Experts of a small language model.
Size: vocabulary 14706, 40.6M parameters.
Training: a variant of Muon for the experts, 484M tokens, 5198 steps.
Below are experts of layer 3 (counted from 0) of a mixture-of-experts language model. Rows are named router (the router's row for the expert), gate (a neuron's input weights, with its number), up (a neuron's input weights, with its number) and show model dimensions 0-255. Each number is 128 + 32 x the weight over its row's rms, rounded and kept within 0 to 255. Numbers have three digits each.
Before each expert's rows: "comes after" lists some tokens at least twice as common just before its tokens as in all text. This comes from a sample of Wikipedia text that the model never trained on. Tokens count by the router's weight.

# expert 3
comes after: ".", "'", "2", " that", "|", " \""
router:112142024156147136149125170112135088133131122085131171069153176145062147184164138113150147107179127095111089146126132132148059146124170184136123093141092085136110140146098143155141100161165132184070086144180148131148120116143137140138118103067122143143123123063100118120088174151178128133088089190148178149147125123156163056135200131129116120140110150127151114131159115137156154180162082188109062158172110106137188105073130135125134096157139110154132132164129086129150140155079134044093149128085121153157121092169150131076100177144151084120149154201079153111181171135119128145129146196163194139150070111187128098119142069190148109173097132128101108095088113123101171160161093149128165132127090153106150090102122179129155128105117150143130179119157092142172089177154091
gate1:154137186144177112159156138148136110170123083103125101139113124110103085116127093155091101082086136103073124108142100145144090126200118132131094037160105150126086116123143086151130139131093113090156124158163196139085141130108104133162161131117142139117129127137118162083124177124134134111164131122114181040158167090108154105156046116142051136167142081148092087135101162159060137167163151161135142103087105129084158088148185166158137180152140146121111133131177135062128163112153105112204072134100102168121137105155073083183143084123191128180090127155088093137198104120111203116112136139183139131149064122116142189147117098146121103086136088151165114085134135110190121111130112077152189119179147154157113160155120120138108138169160112085144107124139192170106074074156143
up1:116167144168170131110111150112167089140150062124146112155100155127111139049147082130133143150068125072134171150175120170067082113211098108140117046107059104112060110114167100155140164151122089138114106124158182168107149129074136156115146120104148124110131146148120148121143155078108124127176133096155115086136142155063161101160082106111108121152162113143095111150113125136068189145098117117140175148185083133156103110179164134128126161148143144127113088145188093081131181091163103139158088078128076158116118076133080094188159054106143145136062120145114097120177111134130163087092148126139089078174068129096130137179138156110144140103121091173157105100138122073172124105144061093120161097194195147144148163110123148185113175139141091134179152116172184126115109113128140
gate2:135107107142149102138161155185172100145187146073149162057137160194043129139116092141140146124121153098123097173121083157160146118148160139137152172141126132120124151081116127130092157141181085124174119059109110132114100174124136169049118118145124119130144157144166106114147061146114133102112150110195065108161112133144160101145194154102166086118145079146175133092159126187157085094121097119087116155248170115140100136162148131128111151130134112162156131069138127076181181115104104141090105147136064135101123161122191175136119128118094164093148122081149105076129084166116141084153188084157159127108173115153148214120116184141165094121182165138172183096140143120130109092150131078152078086136135162141110140119098146150150135179115121185170105105119171163123135153145163
up2:169125077091119090151176151157182173143133108075129150074145171173040133157097077107122073147144147081153113175159056199152178141155158164110168133171127111132138161128069126103116143121160105108113109120124082105085162127106117129119167086166134089125119149105196129090162116133136109101102081094137080121139165149120143121137206136097183104161161149182143124099134160146130106112132082103099092127223169145126169167091125091127082113089164120135143105135098121068137176129139126159111148211186053145078088145112157166148119121091065148146100115045103145167195088144128118090106143109154129151136184102130141139108110167119135149108161160134134117079152143141098116128108113116136169152189128169144116192124086111140172158129169111150182119081122134179094141126151167
gate3:173123148107142120133110130094141131154133084107184135174168102114155111136085128124121076102181147162121184127126072141095162116171157044098103159129156109149102197165134099156093116200154079118128119141111101114164117154176095154153148169123097036105175126090092044116118123123163114072139158090119115162121166093138150147074108150112153089162134097112163191120090139153124115136133143159115151042168118114136168135172139164129168144158196091107134124111142139138115099124068099177111111123127138119132070096135092143089120165118097142105188138123127104099155181119114113068052234107075131139163094123088097089146101085099169172123116070112177093091120084137160080127133071106114110125100158111152146128122112107161076145118134172127079066172134111148079145106152126
up3:175143179120130130132176070109117149114143099129185159173154100127129080141068159105165138089169156175106165154115088172089161131101119171097161184116154104147114183135132095146157135148124090172142127121120130129157148081159124165149133154106116100080130097187106155149151111107131123149100125135106109140105201093150158100081110184151182071161116130101206176157148090117154113158085101135187103116169139127140171106170167169082124135155190140045057168054129122078159080179108122168085195114127144125148111103101125151086147147151129111180161148176172152137193153128119130158069219102122135116187153108173120136138138145132143182172129121084120119088147092142137086155098115106125105107125094107142159108106126157113089131138100131109169199098187190146142088144110112
gate4:161168110118076149132116085125200112135113132059096117115147130178137201099141115179130163059073112121133125116116212175154134141171112111169119124155145121117079102070107108095048144187093125109154079185112104106159084168111192115082100178128146139116158150190104159134123088117129129143129099122120094136110167092114104092107169135084137122152159128165137171083118099101096164115087155173183130144113137137088174111126160194058147166133204120140179118096142155112096159140146190136108169157090195058127126135137134155127117121111119087151109105147153090132181106123177091134109075166142131143130194147134121157104136099093168141141176170140126108128118107059061129168150136164079105110120086124098128167070074171161113156155164101113130129136129128147083095098093173
up4:173109085132075160177097106136132103162086149092133101123133102090138163095153063136155131104128108092093143123174148076097084099112130098093133177123096200082057125123137164073041110136081088066148062143131161121153127195110166195172125131149100092141137153150123156099177057162109130180190176173157108142074191127105136126122158117052170113168137158144142164063107122126147150088148154126148126096092149135116112104116151154114123140097120164163154097106107189071064139102149103078141146160140134131168087116134176118162114172149106102152120104161132085139121103124138113166136168192113102148143149080101135167102153120083131153137159150094097128111135135083078175157113131146053119187118149139092101121144123133177145122073152076134065163078161137121093107122131098
gate5:124188104121126208180122165102081090139129123139166122090149083168080123119132140135046078145130065120129092075125125232071097095124137097152130157169096072114135157153139072158081142150103114160136119132197104112165116112151143066066139093109117116147121155105141135126158122106148118077135142120146141137107130126118110098147119156145166148178138164148116148169154095155159131131114117122159173120128146135125133174160097193120151071105153169125119157178109092089087119165150149098070103104078069136152134062106183111103164154125065152126158110120197129163110113112052089140120178161068090108153093156077089077128140152032161157150152124125144130142061137138158084124161144161104142118100058105111081156105159151159125124102116138100168099137139175158112146155087170
up5:113153107085121118109159174140126134106133151135201149093184066139079129123132101133037107108125096121107116098118141146097106081134147156173108162124127097113081139138148060094112154188132112157145038162175100060175116149162073120076092115104117066137141164128144169150110133161129120074093193089173144133127138090118114111121140182131143123168107129188136144118125091172157143086135128160205146102149120139127111095166134191127107102135144205108132132127121091065107127156149129082099151114086138122094161138106211127137164139108063153133172141146146174160123122170092116144107143203104108143143110134150127113179161154101152114141153173151176117150124116094181153164171129139093142132058045116164124138169119155132176091139105083079134087086158208137116138141100190
gate6:115098179121113145126127139160150097169135091129081151148170144105102150141183131095160124123114124142116098190106121164174152075135131162195106108124122100183211113088148150116181105080140177130146128140141091217156099101137154155098101128152122144120148066135167147075117119147072175089103133065136104125148154244137134101136146097111071111135140123112126101142142074070085150160161148112182092148077159144070117131157124137102161108115154149153148118151197192123130178107118120085181163134099118133152077109070132115141118126152152093134137187169125122117099150104112124149173048063107096088126095173134194112107101135168098109163161164139120130149108125140151138163089143041056134088107070046097111103084143115154144156119123092119119127164118120147139156098161140
up6:105118124075142115106109163156130101142136133134107104185129135073120137156160131108142124152148136121069102165103058104132157139159163174138093120095119138189167141147151205042103073055151180124116144155102112155158092103112158131072097153102171164162151129139155112075106150144076154151107158056105135147195075176133162174145155141123166105136224154138136126126107107077108114174126103168169145154106151114124172130126166144187140131094180163179137141078132178114159128192116121101169146093080103096172094141066129158138107124144160139140075167137128143138147146149125073143134112073133085128159105168098158099104144149145045126140102131138133136104145121162099152154134132074101172140098058124091161082092139142139191159093111120149153181192115080187121157144169165
gate7:162125111136147142087115148122062162092096145148081126165130160160115082146123178101075166126121213128075131073077100165197077154145093118105087075138101138148183115146183095136089178117142053124145147120112147094065143110124148160128134128165067194110156105101137104199134158096107120107071133103172178130056114148103129180117146088107182109126114118131126135156134095130066115152145114089133159105184101083119107127114124127170152110197137100170139109134097118156090113153123161136128125121104133150108100115072201177159155154085186091080141063129103107107107072105131099184125141149102160094166131099122134165104103178161083187151118135085110126124063146108159094072058079107121155155154077137126075110158074095116150139102142139106151137133144118118086132131173140
up7:150131143067119131113170168139120139118125084116132106120143118161140070151178151140095170112095192106074121075084077154210100135061094162160083093111083097110172137101125083154125179114132053121182104129111155128136132156129184138088163129182103134112114119098089106152125171111083201182116082125139149113021158174156116139124144093145087156116096132096147140182124135150086098146135132068127127093128071069109154119113138101124129098166150131109125151118084138052140098144135169101132160119137144189086108120087134087148165116098150071110197069184123086070090117077154088139131127085130128120122134149133123146139148162125141190097100182071133175151066172082146134139064086111132116139117081111183126110145096091125145119140115171139194102141117101140128125148095127
gate8:117158130088203112132115149109130136176098108091150116132168147085130105137122154156150080107136157046173177163147171080135126096094120171160106091173151083104116105159117193090141125137204127160127115149092083158134095105153109090207109139129078077152193166063067175159145112121131130096122123151101150151090171130112090132104096121092122132170136166121105166107097135170176106111198100150141107146107159149101119154068154214102174125104172103101121101107159119115090154122120139168132087116117166125120064131129186170131141171169116075184149097165156118128179114113089143134114128150128103169106163127174197114081046194083111117135105125092085089132162180120090148134174096192173139158117124163124146133149117116111155107122131106143115089174139101156147193110090111
up8:113129159102151075124088142135163117146033148072178109143171122061104104082129137110122110104114104064147161119087121102115143036142136137164146090142165127168116093119161124118107128097194146138152123103106146146122117105143095107169116120107100128215221133088146140105140093113128133144131079160098094192067167108150102171156151142144146124141143180173076186097134094155143143111160162137079135156126153115117107110104176179081170088061164088198125075120125116144095132113084098133145128076153121081162134149091168031123142186125102093186126125120114153117120140103098119078191109124123151190132111086124150132124133177082130131125102118067079110186217160126105153137136123128160112127115115117151130164174176129099109123105113117179092115187167130142150109119107142

# expert 1
comes after: "\n", ".", ")", "\"", " =", ")."
router:109081186110116105182128166143116111076151112166185123150092091138163099124118126074132092112080098155139145126113132086138135127043131133069127138114151070095120106063158141133078108110147133140097086170117119180140140102154119082108120118090122135133099138174105107101126169175120124162121056149103147149183137083074137149115135120090143060149142063088138220123125130117139166153093136193083143167157077137143206137136158193065111103144088134111110152103129092138117104143139075188123111114173137175115133080136110160128108089138159092130141093142151131087169134119161119074135103174146110155102136133093158167095110094174133117123153154106098151097114201135125179108126137152112229157120070114124121115188120115173142159073148141168137108132148101103130183211083190
gate1:144127110090144159136086116161115111105118143138101126108107103173093074099124202109124157089141073115135129162092144128140166122062079088181125113134117108121152088121199095090145122090130112138143131136112120098074134163169154152143116065196123166152122136088104132091130139101108211148108141117128144144159100168083194128131091106106106130117085149158125170108140083104106108133160194069137054116127139166097125163122103097137110098116163104073154201159155134103149095119132062134118118170128141128214191081157141092107148083156091147075119158130105141145073183093114119152134145166090194111123113145065115048128172107131158113115190117150079137108147125091119177201153165162148123076126097132140115184124037126180100168162154113125109106112102151145125127119056102
up1:163095122105155167161132084087105124098135121128163122132123127121114126108150142103097130072164132086147142140072123172128139113072127104150137121144134138093111081151174067083157121110101085158141096156098128095093097137139161169078159081189118158148173099113128131041088124119129197121141138131091162136122125143125185145125064079150096117077081104153086162182117103129081141138179156121123082075164174148117098131129094105157103088053144156108167153122151176109166120102152066136124067147101157138173127145174120122129135077107064134118130142125129139076107157081072158150106120119145229126100133082072115084104155137097118143089183118178116122118155107081122169172166177150114147060135089158166108219131083127118089147158141164145130105110146159148131120116018121
gate2:087104172101167068141130124071131054141135107165136147085114069147158122171083136144114110103109113131075122131132120135163126155142131110120170138108160107140148085153090146155145137087135148124082124093083153132161122095158112108143110135111162094157148107177097116116106119104054122091147128148104127070125156124159155105097075183114062127173180141137072077093109091126130078147147181158155134113173157162124105091140127089157122073143179091113088141059098094116070167156072091147096082098172131145130078131131121147101050121118144206129114105141096074141125163101165086151145053170132110141088060072141127164109032076116171133168101144177156182152121081122168133134136159126114111142104165049094160124131103121091111114095144165146128177087164149124107192128108153
up2:094149156142175132106174146110119098176108113113103082107128077102111165080148168154084103066117121134074129099143098166194132104097154131114159148160132143139160033119134101177049126147108145125090138099130149117127159165123140136143119146117172047132136149156128125122139119182033088082130097141097148123144097077146118082078116126135146150124189201099107130090109130127115055190133196123109117170128126147120135083107098078164131085086125117118127117104102150125086151167101123102122120087207139122140065117135094088097024167115080136149137115106113122095130114139105129127091081177189107144138143099123158208119053085125110179167111086176128108114143136117155107132146118094138105184136128087071100106096122134118127134087179150100084141107157095144116198148083119
gate3:113079097156091136101220172079125092147138099160112168140097100133106090071127047156082173055143102143112074143099131179144105135125105150161157121147105115125110154096145144131119185129161193179102099102140055136092157139098098131092122073102139127122085134098127111138092138078061096087153136121120091118155114131166127089119132182143115174175161108179106151156142128174148082121110112154182161120116086130109106104155064141154128106123148136148105117143052083164136116108157134130060103145171136136146094121113175064161133113137142082100081107156112133189126127159105106100121121130176119092111152121145109108104184037158106084196046097078197138166159104127170128136159095193163125126146103093084124123103156087135142106146141094142165133103196148165108132128085141
up3:108079041107069164101161146107138127146096147159152143161167133106178112078122081189102183088091113125142128124152123159164117107143113172168163068128125089121084083159152145154102182145153145186088085116152073113078153135116113131086079111154135067164105138092138117147109111131108122134107118150090170124112192082154147074171129138152136129141165124184161092125123174125034120092121092131074164071151105106168096107133074109137124144061095123098157101114111103143106108136183160124122118203169125156143168123128176081127164067139160090098137113120131167151122166138096111105152170127162145144158148157116103160104119083200129133128099142125128132152126151113149084135140120222145175115035081115171124068124082098150175149098114096120135116112138141177162159157065094
gate4:094141220085131153098128138084150161169162176117109098100105155156185112123174163070098091100148115142143113161124124143112115129170085134059160094083123100127106088153135082129145142123185149150179083137149103065085127129121122127147140098123108160108121105140132156072146134120155118141101135164128116142232154197115131087136145100166160098151138120102113085108207119099149149133117158112175122096114079170135147181181162094095078150104142091100127139067075183132124167122142121128145151152136029136077107107114144118147149182073178196151078115172099186125133175105151070111097109111112097116139141089148145071158116139174098134088119176089097118104142164107146162128133140132134082185128100053163138167121118112172151142134103158127086139051088087105102077121127135
up4:127106156108173106143121116024138077121173122146089167111113102114152111158121075140099136096116123093178131143110150142164143124096057101131162088099126155178084103124149082167153142106189156151108172129189092115112160152122165136134126048171146148112089109110097180115143103088143150210147081156136184110175171174136202132091135106139162165117182099103114139056115127151123138118142115104115048122129117107120133152153191163136090096169158120128146105140167185172166120143119162163131165128134128118107137112101109159114138152179125151135113138167066097132135150160162124090172100104146172160130209085215164076082104104116127143137132119046078137186171128125157116121116129101129124098143113150169130156105126069148135142087157163161151165035088118116144153127132174
gate5:081133171204122197089125116093161106109119117115188123089109162051153051073162113143101137139077136089172133109170125134091170100148221154132121169128169150104165099136114162113122156063074136147161121101113173108160123099172088083083146113154136135174150135151128102112159110120153155132132091126167135194145169130122144167121146151151121106111121124161158118143131149169146152163082103150123114114131127154148120066129135141133132116132196153031148077120122078152068111122119095109120089104145134161166063169076128195137156108126127157214107071126102164090099131102104116168094132136112121087154075138144179122157105108092099071053094101092118152140165135115114125087147131175090124067134128139156157163085098110106078123125175149178084176139106109126159109121068102
up5:172137149152095128085174134105156131145127119114179110142104155124157040120137084166071157167150145018169111141115114124067142080182070084073136147130137143089176093162127085108076118107096138169151038123093140173122119134131079075103093200145138092081080137162116139101172093120190116089103135130163132149182166114070081115143152156102095128135189160174153179139146140168145141091090141138191138198172117100079149135148145098154153132131125172086149132101134122102137085101161064129135100106169146151105112097108095143151141091111124165148128051159121104140122128077123134107132131088139108139107111204104165103147147094136110100136111141076100135153144084166127163119175124160156141092158079187131114126154119142104062156128140160124152153137166167085123116082079134
gate6:096145159168070225117114102138144120149137169127160174094138145124145148162122139135081168061098110047130102129109115170131072106120155095152066148162155165104203120146123141156138100121070116203156146146148137118113175118068124101086078145113161126083094098108142111142149134102085127130085149072141121116168146106164104152121144092148116146108116115159095141150112085104146176140122094119086097121209097145101118119142166113139175119122114144071146128145150131053163072067135079124099201144155178144083134104171132151123133122160104096195116090139095085135148125120194071143142196153134167084144158132133147130166104107132095130161161156080109120132136118159141130126129130147167061111134151117195060151073060158141110171154117168139075117107161109126069100120125206
up6:136099113144114163124077099108099092118160092112145135122154176173091170150142120165106137135133110103094098084110098172134103132157101118134141136140142130106129073119101078164150094065087109193180092162163106142095182101116148126059143119116093130102131062105123109138153101136088088136140098106135125093159206108167115172152137146130067086171153104162090174160108125121121161134113152110142082067238132161128083110109124106103118082164117146084120073142101157105118092119084114162135217102160161105097098118130151118133095073129047124129132132081099080073086140090148080094059159163092146112158151165166153164134135160158150121109148137192073105095141175094149098114054118131134146096207121138186072154128146171188137165116151135110119158100158120124161098119161160
gate7:098115180109097178085139086112116115096107134098092147081129117146121178133163162112118090115126170119181122152132129130153117138163124113064099138133147080134083171180087092126193139082073139197109142153114126128063074125163113088138143147106104131117104136101098112147140178123135107174102056187092171146142150098051113074160072164120128109110116168190120147111154134143101196161101151156134127094129142083108032081125136080086144130092124160163132054112105151167118122105104154125127102145089136171143144118119170104190099104128168129129125151165151106108053138116144071100074178101095166144186126114101130115140136086058186057066124179130205126126102127120103114121169194144094164112099104137128157199089105164103130120111135165163116116145133102149100107147119134
up7:128079176106125166153168102113116115082109164156148146085135132095073108163192116161202166104149092113142094091151141115103162165148167164074087094110143105145105132099124134179145172097097134161128164160144100092100124108173153168131110114094094118168124073141123090074137188134073133156130069154118175135161111113105083151153137155161129077108095162128142164020144133154117192145130125102078092135096152102149087107071193064103190157121120171161163050111140081106121163062093130105174110096093162107151119129102123108167172164122124154158126199144103141140104139122162112153082145084107141133138130145091149121129130147141180104077192122121180089116108058151092112155118202117091058156119099139128165159144111177139139157140138181138110112122086076161120134135140111
gate8:097186079104110139184108099097074076152086156155116141101185139139125138063156096140116094110133178083106138147154115120161193076143142147159081124166155159069103111125129088111146116161042179149173144141120069119092173150135110144122185161122155118114072087134096033138129138151153112092116105147185148124078192135078089123130084169169099151117183107119144111113105120108138113104128181116122118168156109132132129183154103072168153192110152157125165137106133146082149178110118074089133111122137080096067131179126076122117151098139092125102146118108132185146128139141107127098098186159069131080141109186138117103134157152111176084158160094073106146168113105149137149118147148128105105161173038123162147154138128088153112142067176147156143142100095110197116142183165125
up8:070191150138161126118149118109107151116111127144163160103086096102136081090144106162098105081224166101078192173129120174214139071162153163187117139106119136075119110129100148155085161102121189126128117083098099129052102175171076147124173165130138182107096151086128097093147118144179079082171101153110119136139100116109075139092156097104165108134161160154148105096129137101111109124123105096066125135123079166102135179060095065149126121106134098163089168189165113154111183111112130094167148101161137097124098104152140125097115193123121114068106099151082144146127147127118086117092173145129130142150082163141068140069168174100111117161136143052124129179094104101126141135152131087138152084145136114124142174078131087233102152145140100117092164124133144156133121118148137

# expert 11
comes after: "\n", "==", "===", " ==", "|", ")"
router:119082104118086123084126135087122180153148057121104110088098102214178112123137133122150152148148098086137149085130152104114134152096107122068089109126116095179137160094121130125101144123146167090135134169133111113111083212100140194097102134121143129097073144194094110138121150144115092101170087085122090101134138088169125090124099150078122156096161163153133090174109188090140123076121123075081148113145118107156128154145103129128135167149090124075075100093099135127121111171136124099208113126143116120148130122131129161155123128075203037104169158091164140113195124156217145136133040142135092122147140061167085188149095142190157137133087183123129169163135088081106125106127086140161113100107101157115135108153168096151194102065163136110163177122134179127127129101156152
gate1:146134102095116101127158105126120100173183101135123099165083197118146147140170120098107124111113122157122158111156163139179160133183084109081089129100091116182122190114137149170121088150097147139087087113094181167102140156096066182136123175181124199132167073095145109186085175139152148108192128131112126169113172142153110129171170114167140094120131111165120112111058110118130144101136151119190152110127155134150155188136193178114122151148127137102167171111122108122141124149111225106169169143152091130106121069117131122135135151151128052150094146145080118085158121155178128144115083090119116159098154164150131159083087118121097144111133165201099104231099158098097086127145165091129103070128139156135148103083135213143111101176107121104143134063124116109120073130188163
up1:098155074127123101162118134072129021161160109173099125108120153086127146105162123090060105162130111147122154087164176125123193105178140136160074146104085107176124211092132099134130104109126177126081131140103189176102118152118092149124168112173047141134156086150113080161118174111149136146161128192102120140110151125175099109148149098161128097160107078134126100120156129123121178101126127094143142151157153144153109180180154140099126106133115138158198162124045132143132163132130177153181173159137133106100131091134123126143140176122145099126127149157109094113099141105119137130107107146134130157111105138170133115107082116098084150080131169124091115196126189124070129122152179163085151131140133164147167142147099251174125151107094128093149119032147149083090094142198175
gate2:153120136180166104106122184101107144105136182142125134113188106149140138124126148108064129129132137142091151101107106116112130172121096148092088091212127068148095161129207083148147127104138119092130162135101067091189149194073124137145118117105169157123170124131130085115128128121153120121092103124122118058106119166159179069116102140216124121096128118099071151113154112177146081168208126081147140091132074104142175142174131140127137157098120138119078090150136130102140169145080099125166167086143096117116158130201117117111104071195172109144133098066135138122105133129143157138169130134098139116148007096082162148121155132093093059087199087106121104138103178130090087142130140098135122075163121130159118142136103114119127116124089142135072178064125131177049143115121123
up2:089090125155175129081132099129106190163113149141106162133169116093161151128120133131130130142129116143110158085102105120176120133094056158109078123179152100118133138142204106128122115128116119114171143092090131103231156136102118129143130127142073113110161146137144103140158136112145103096120150073132108087149190126128154112106137195199132122148156140123098107103159120161111091132126142150121115094126151118106186114136149073178159194078167147118119091181115138092107154149125130170188137108139138145125087146153103111045061082149172115183145107066122200135134133131195148062149152178120123134137125082106117126105099166114143129127199081106141132164124138140086125110076123141092100034190103190084107162124180139088159141103126138102059206085099189131114094136201116
gate3:148132155138127133158146141194147100073156153149175115134075140166108154155143130117117130099137109146148137070178151150174055116084122121129117099137141095135159140095126129185096117144148162098110155092130117184119150128170165134124174160087135133166108062176117076136092146130105131123102124085141181189108119118152139133103125123153170094135140099146113089141090138149134157151140145068161156102170116079140093106154058121134087144142172120140119072123115132039105109095027128125145130161084124151064132129109078109079131089100085127122148091094117115205152111145191119141141169105110157075149059185213201167104150096147174165118108121127130079114123116091157121132178161094132170125104151149045143131126164118066115128113065148134092171176125088067132180100089125
up3:116113127157138133125130112144152062157158165154170106118083133120131129197103149135138130125130103174130104099149142157161032087120114104079069078085184108087171161114122097144104089124146162114135152116139129184115192132163109183133202101068132143186126075094119118137132096150108136149119118154165113161131134143160103098146107135123151088115118113142121122152104083090115202137100156081159122138168106067138164080163068117118064144134164113157105068119126137098099087111089119141113171113073141115052096103112070095041168095089156119110163113165123128195154126093181107167100117078082130065154098164177172123093171081127153134173136146125123076105138140118154134071114146139144135088112153159059094101089120101138142079182100064109084116131141101106105126088090092
gate4:112094131136086137121083069108162099176128103143058179130112142121139115099099154128123173068215089081115130107099169169062190114104086104156103145150127167117195103151130131166101130089161143171174104151103120136167195159169096136123117157103108159093124117167152121155100116123128068131150136162128123120233156095104136179091148165165133137168160170099140139207124102171144077136115133092122120146144100184123113137167174149169159168163147145096108082163118104176132126165156122141141063128086104091087108135131158166153136140117145076093095186120129117139096152143145121120070076141124135151174134134096121110158124125074143129182151100181116161140144152154169083089117100131178139163177114149113110107044169098103164113141072174074179182099191113140141120130159116
up4:127105114144080110143081085118180080144132152159098156080140129111121148097138167088160164081145081036143104142102146167093160140157123090148130132112162139125140124111120119200119120145165065132159114138095142140186151162138109123195118164102156163119131096108174065154137090139124071128103129123140106107238126103161115092049125127164122131120184136098123115190133137116182090150068113075108108157120072109117091128141096214165173179121135097117035108120061101190169134151167149126120079135107147142110097153097149143134144155144142089131078160127117105147130125153128125122110104142099111112180061131104120074137105083134130134148187131191144173119112157156194092177142092078160174174105102136098144133048164148134149116116103168118148113124130109122133096129186085
gate5:097099138146143177116084073159098150098140176113115065139081093102139089048096130098125149100088099118087135166103099148093147178146058156112105076166157094151113131108166094169119130067113134138157122168119171123033230137162154090176111146157125133098108165126106154087135130130130123130181116151103140126119080100101155124124106147089157146061120143177073108166170128165128130089142163149161139109118088162143131151144148074144105145158114152140173124080104112153076063121178148050115121134176106119166127119123119127066104111061098167129121105129118142197145136115148165089117111125138171165091139103137069176175146129160134161131146126140163162166124139104131149127118097173123173113145106135101149144073147163079250115119120117109060155080144132198138135145120118
up5:092132100166123196101123118126106144125176122176119069146142061152174049118129118168150176105160115130153071100123141131147206147120047109102084104148112141110107189140176112125149120120110167206163133169143108114104217140144115124187130098191135089072134095168155100191132180095110139104148171126075162116135153108159109113161129133144096102097111146196118196166116110167108110088112132132185161022134141126127065115090120078169162204110135139115149160094116084144127101100174173087165150151130141120128104125139134112160064157085128153123158121127150141123113150114140119127156156124163127163142163127067072103139076143099147148092089146138154120086150144110159106107139125130107144122160128120183100145106179126096217107100123145069099142075133167154116097146134128
gate6:102099152142128079075107212106146150176130153155152089200147116097121121118111123130173161063185117139143170110121096119193064122089096131146169178119179128064118165150081098100093120096092133097122144166191100117124102163110049132111151143169091131101138153136172095137142120197123128077136073016119127142145117050084127088169112109116128096142163178157076189120099102071134125130174136144148152127153088134131113144068168145110152129151176094108142118156135103066156160155165103160133087147134144188184129103084184131119140086088129118163149170141148095161116168109164096167172167138114118121116144175177104154151112152135163133118126141144116138151127122178112120092108124149140115122150115176090171100136187108132159079091143136179077090116110060125124181106142122
up6:108129158157117082032122196072131116167148104186158140131112144169132112062101122151085091146152120100162184129111147127143114040069163117147184153161190131055089174132095074148126129149089144110148161126120156129090084143121125098171146077191117150133107097097106120118153133176215179108174153139163144118142109125129167092163150137115095073106111144175138102143131053092085152125148086089133116111188149121138085162098172181144141149101159130123155140125115178119117170170142122105112142165157119140121066121114147174151083063131121148204135115108141135140122152091130144159135085145140121126171168152165115118162085165153164136134091170134093104131139098103145109142096110098153117092137072178137176060124122120186126073051144113154090118154165088144178124120175118
gate7:059076126096110145097130104143126101184075167138198185076133180145213077105164126028110160092163175137066094188126117151087146116125144083128120089107156134111157157166132134167093049185152098119105063120107107091176121120114071154131128105103112148173185120179104123135049104175170097053135149112148151135059131120146103082146116096105165139120129145112142089146176127153084146077152184105109122096153163132066130109119097145111101124102149128120106120141156131114149135125146104193163152148118122142152147148083128154141154108124110098078108091116066147087187147140106152151119127146114142142129168081145099096142092195144152083204096126136200152125133158097108098143118110125139070133153174161129088122153076093111092142127115150125123163117096121136082116088146134
up7:078108111131118128152151124164138116186101161106125199095097128098182118103139133034120108090150146145045095186140098103100121145110187104154137109133131124149139176128184095143176080168109061153124066107144153108175141129113141146147057133132130151124111168129029128139135170160165105073160146126159149092159140143146131172118144139047195148132073138144149125172155164162166150088095172143143113085137083145116088052100098136155115129134128108121121066097138120096119106112137090127162144112137144163112186143079179125095149117067120094089151143094120101133168110119100175097113132118157144151131133028139094114146080153123138103138154142166125184120068155168114181149113159154146110117172146128131122141156159094071120101065094178124150124126161136161055071173159123
gate8:139109196127082115083133075121080171120087200092106155201172112111121171107175159072116115107125087117098119139036154171177139094089134115179122133126143103194090067128116137106141146074150161141171179145126162082151137151114133180119103136148153110154138087153165110095182122125114179142090152056104100138178179025085151156168086121081059170141087128077140179128107154102090104127106153101115128107096136164095083114168117139092108106089120165157165137131119112059095119154136137103157112116115051090127140100110129157081145127104131133117146147146086066108121106146097153112134152127106152158114108141105110133144128113115153172141115111163138112123132085081100121173144185089184114087135123102167084115163142113119064132112181112182158077148091140131135135188092087
up8:136113116109111088149171138142108152113108176113143141207142114083151193078187108074100111122142112107123111144095133163179109177115108095153060166077112140140105102117134143159159143043117174163146158136158175061143139145103181133156097103179105118124166081154157140108189126112122141118082129073119119143160122078090100166152129118078109200100089143089111117139121177115145083141168125152113148114114126140076096144164108076103074114109167146174108136109117080097133124122120157033128122139165126123091130121144067171167152152115121131101146075141074099095164073129096166150178175128097128175132092108069140102118058131092136137205119109120151084170147145142107091143191204098130053122151072157146108171160144090105113096088138107114116115103124139109126123135062086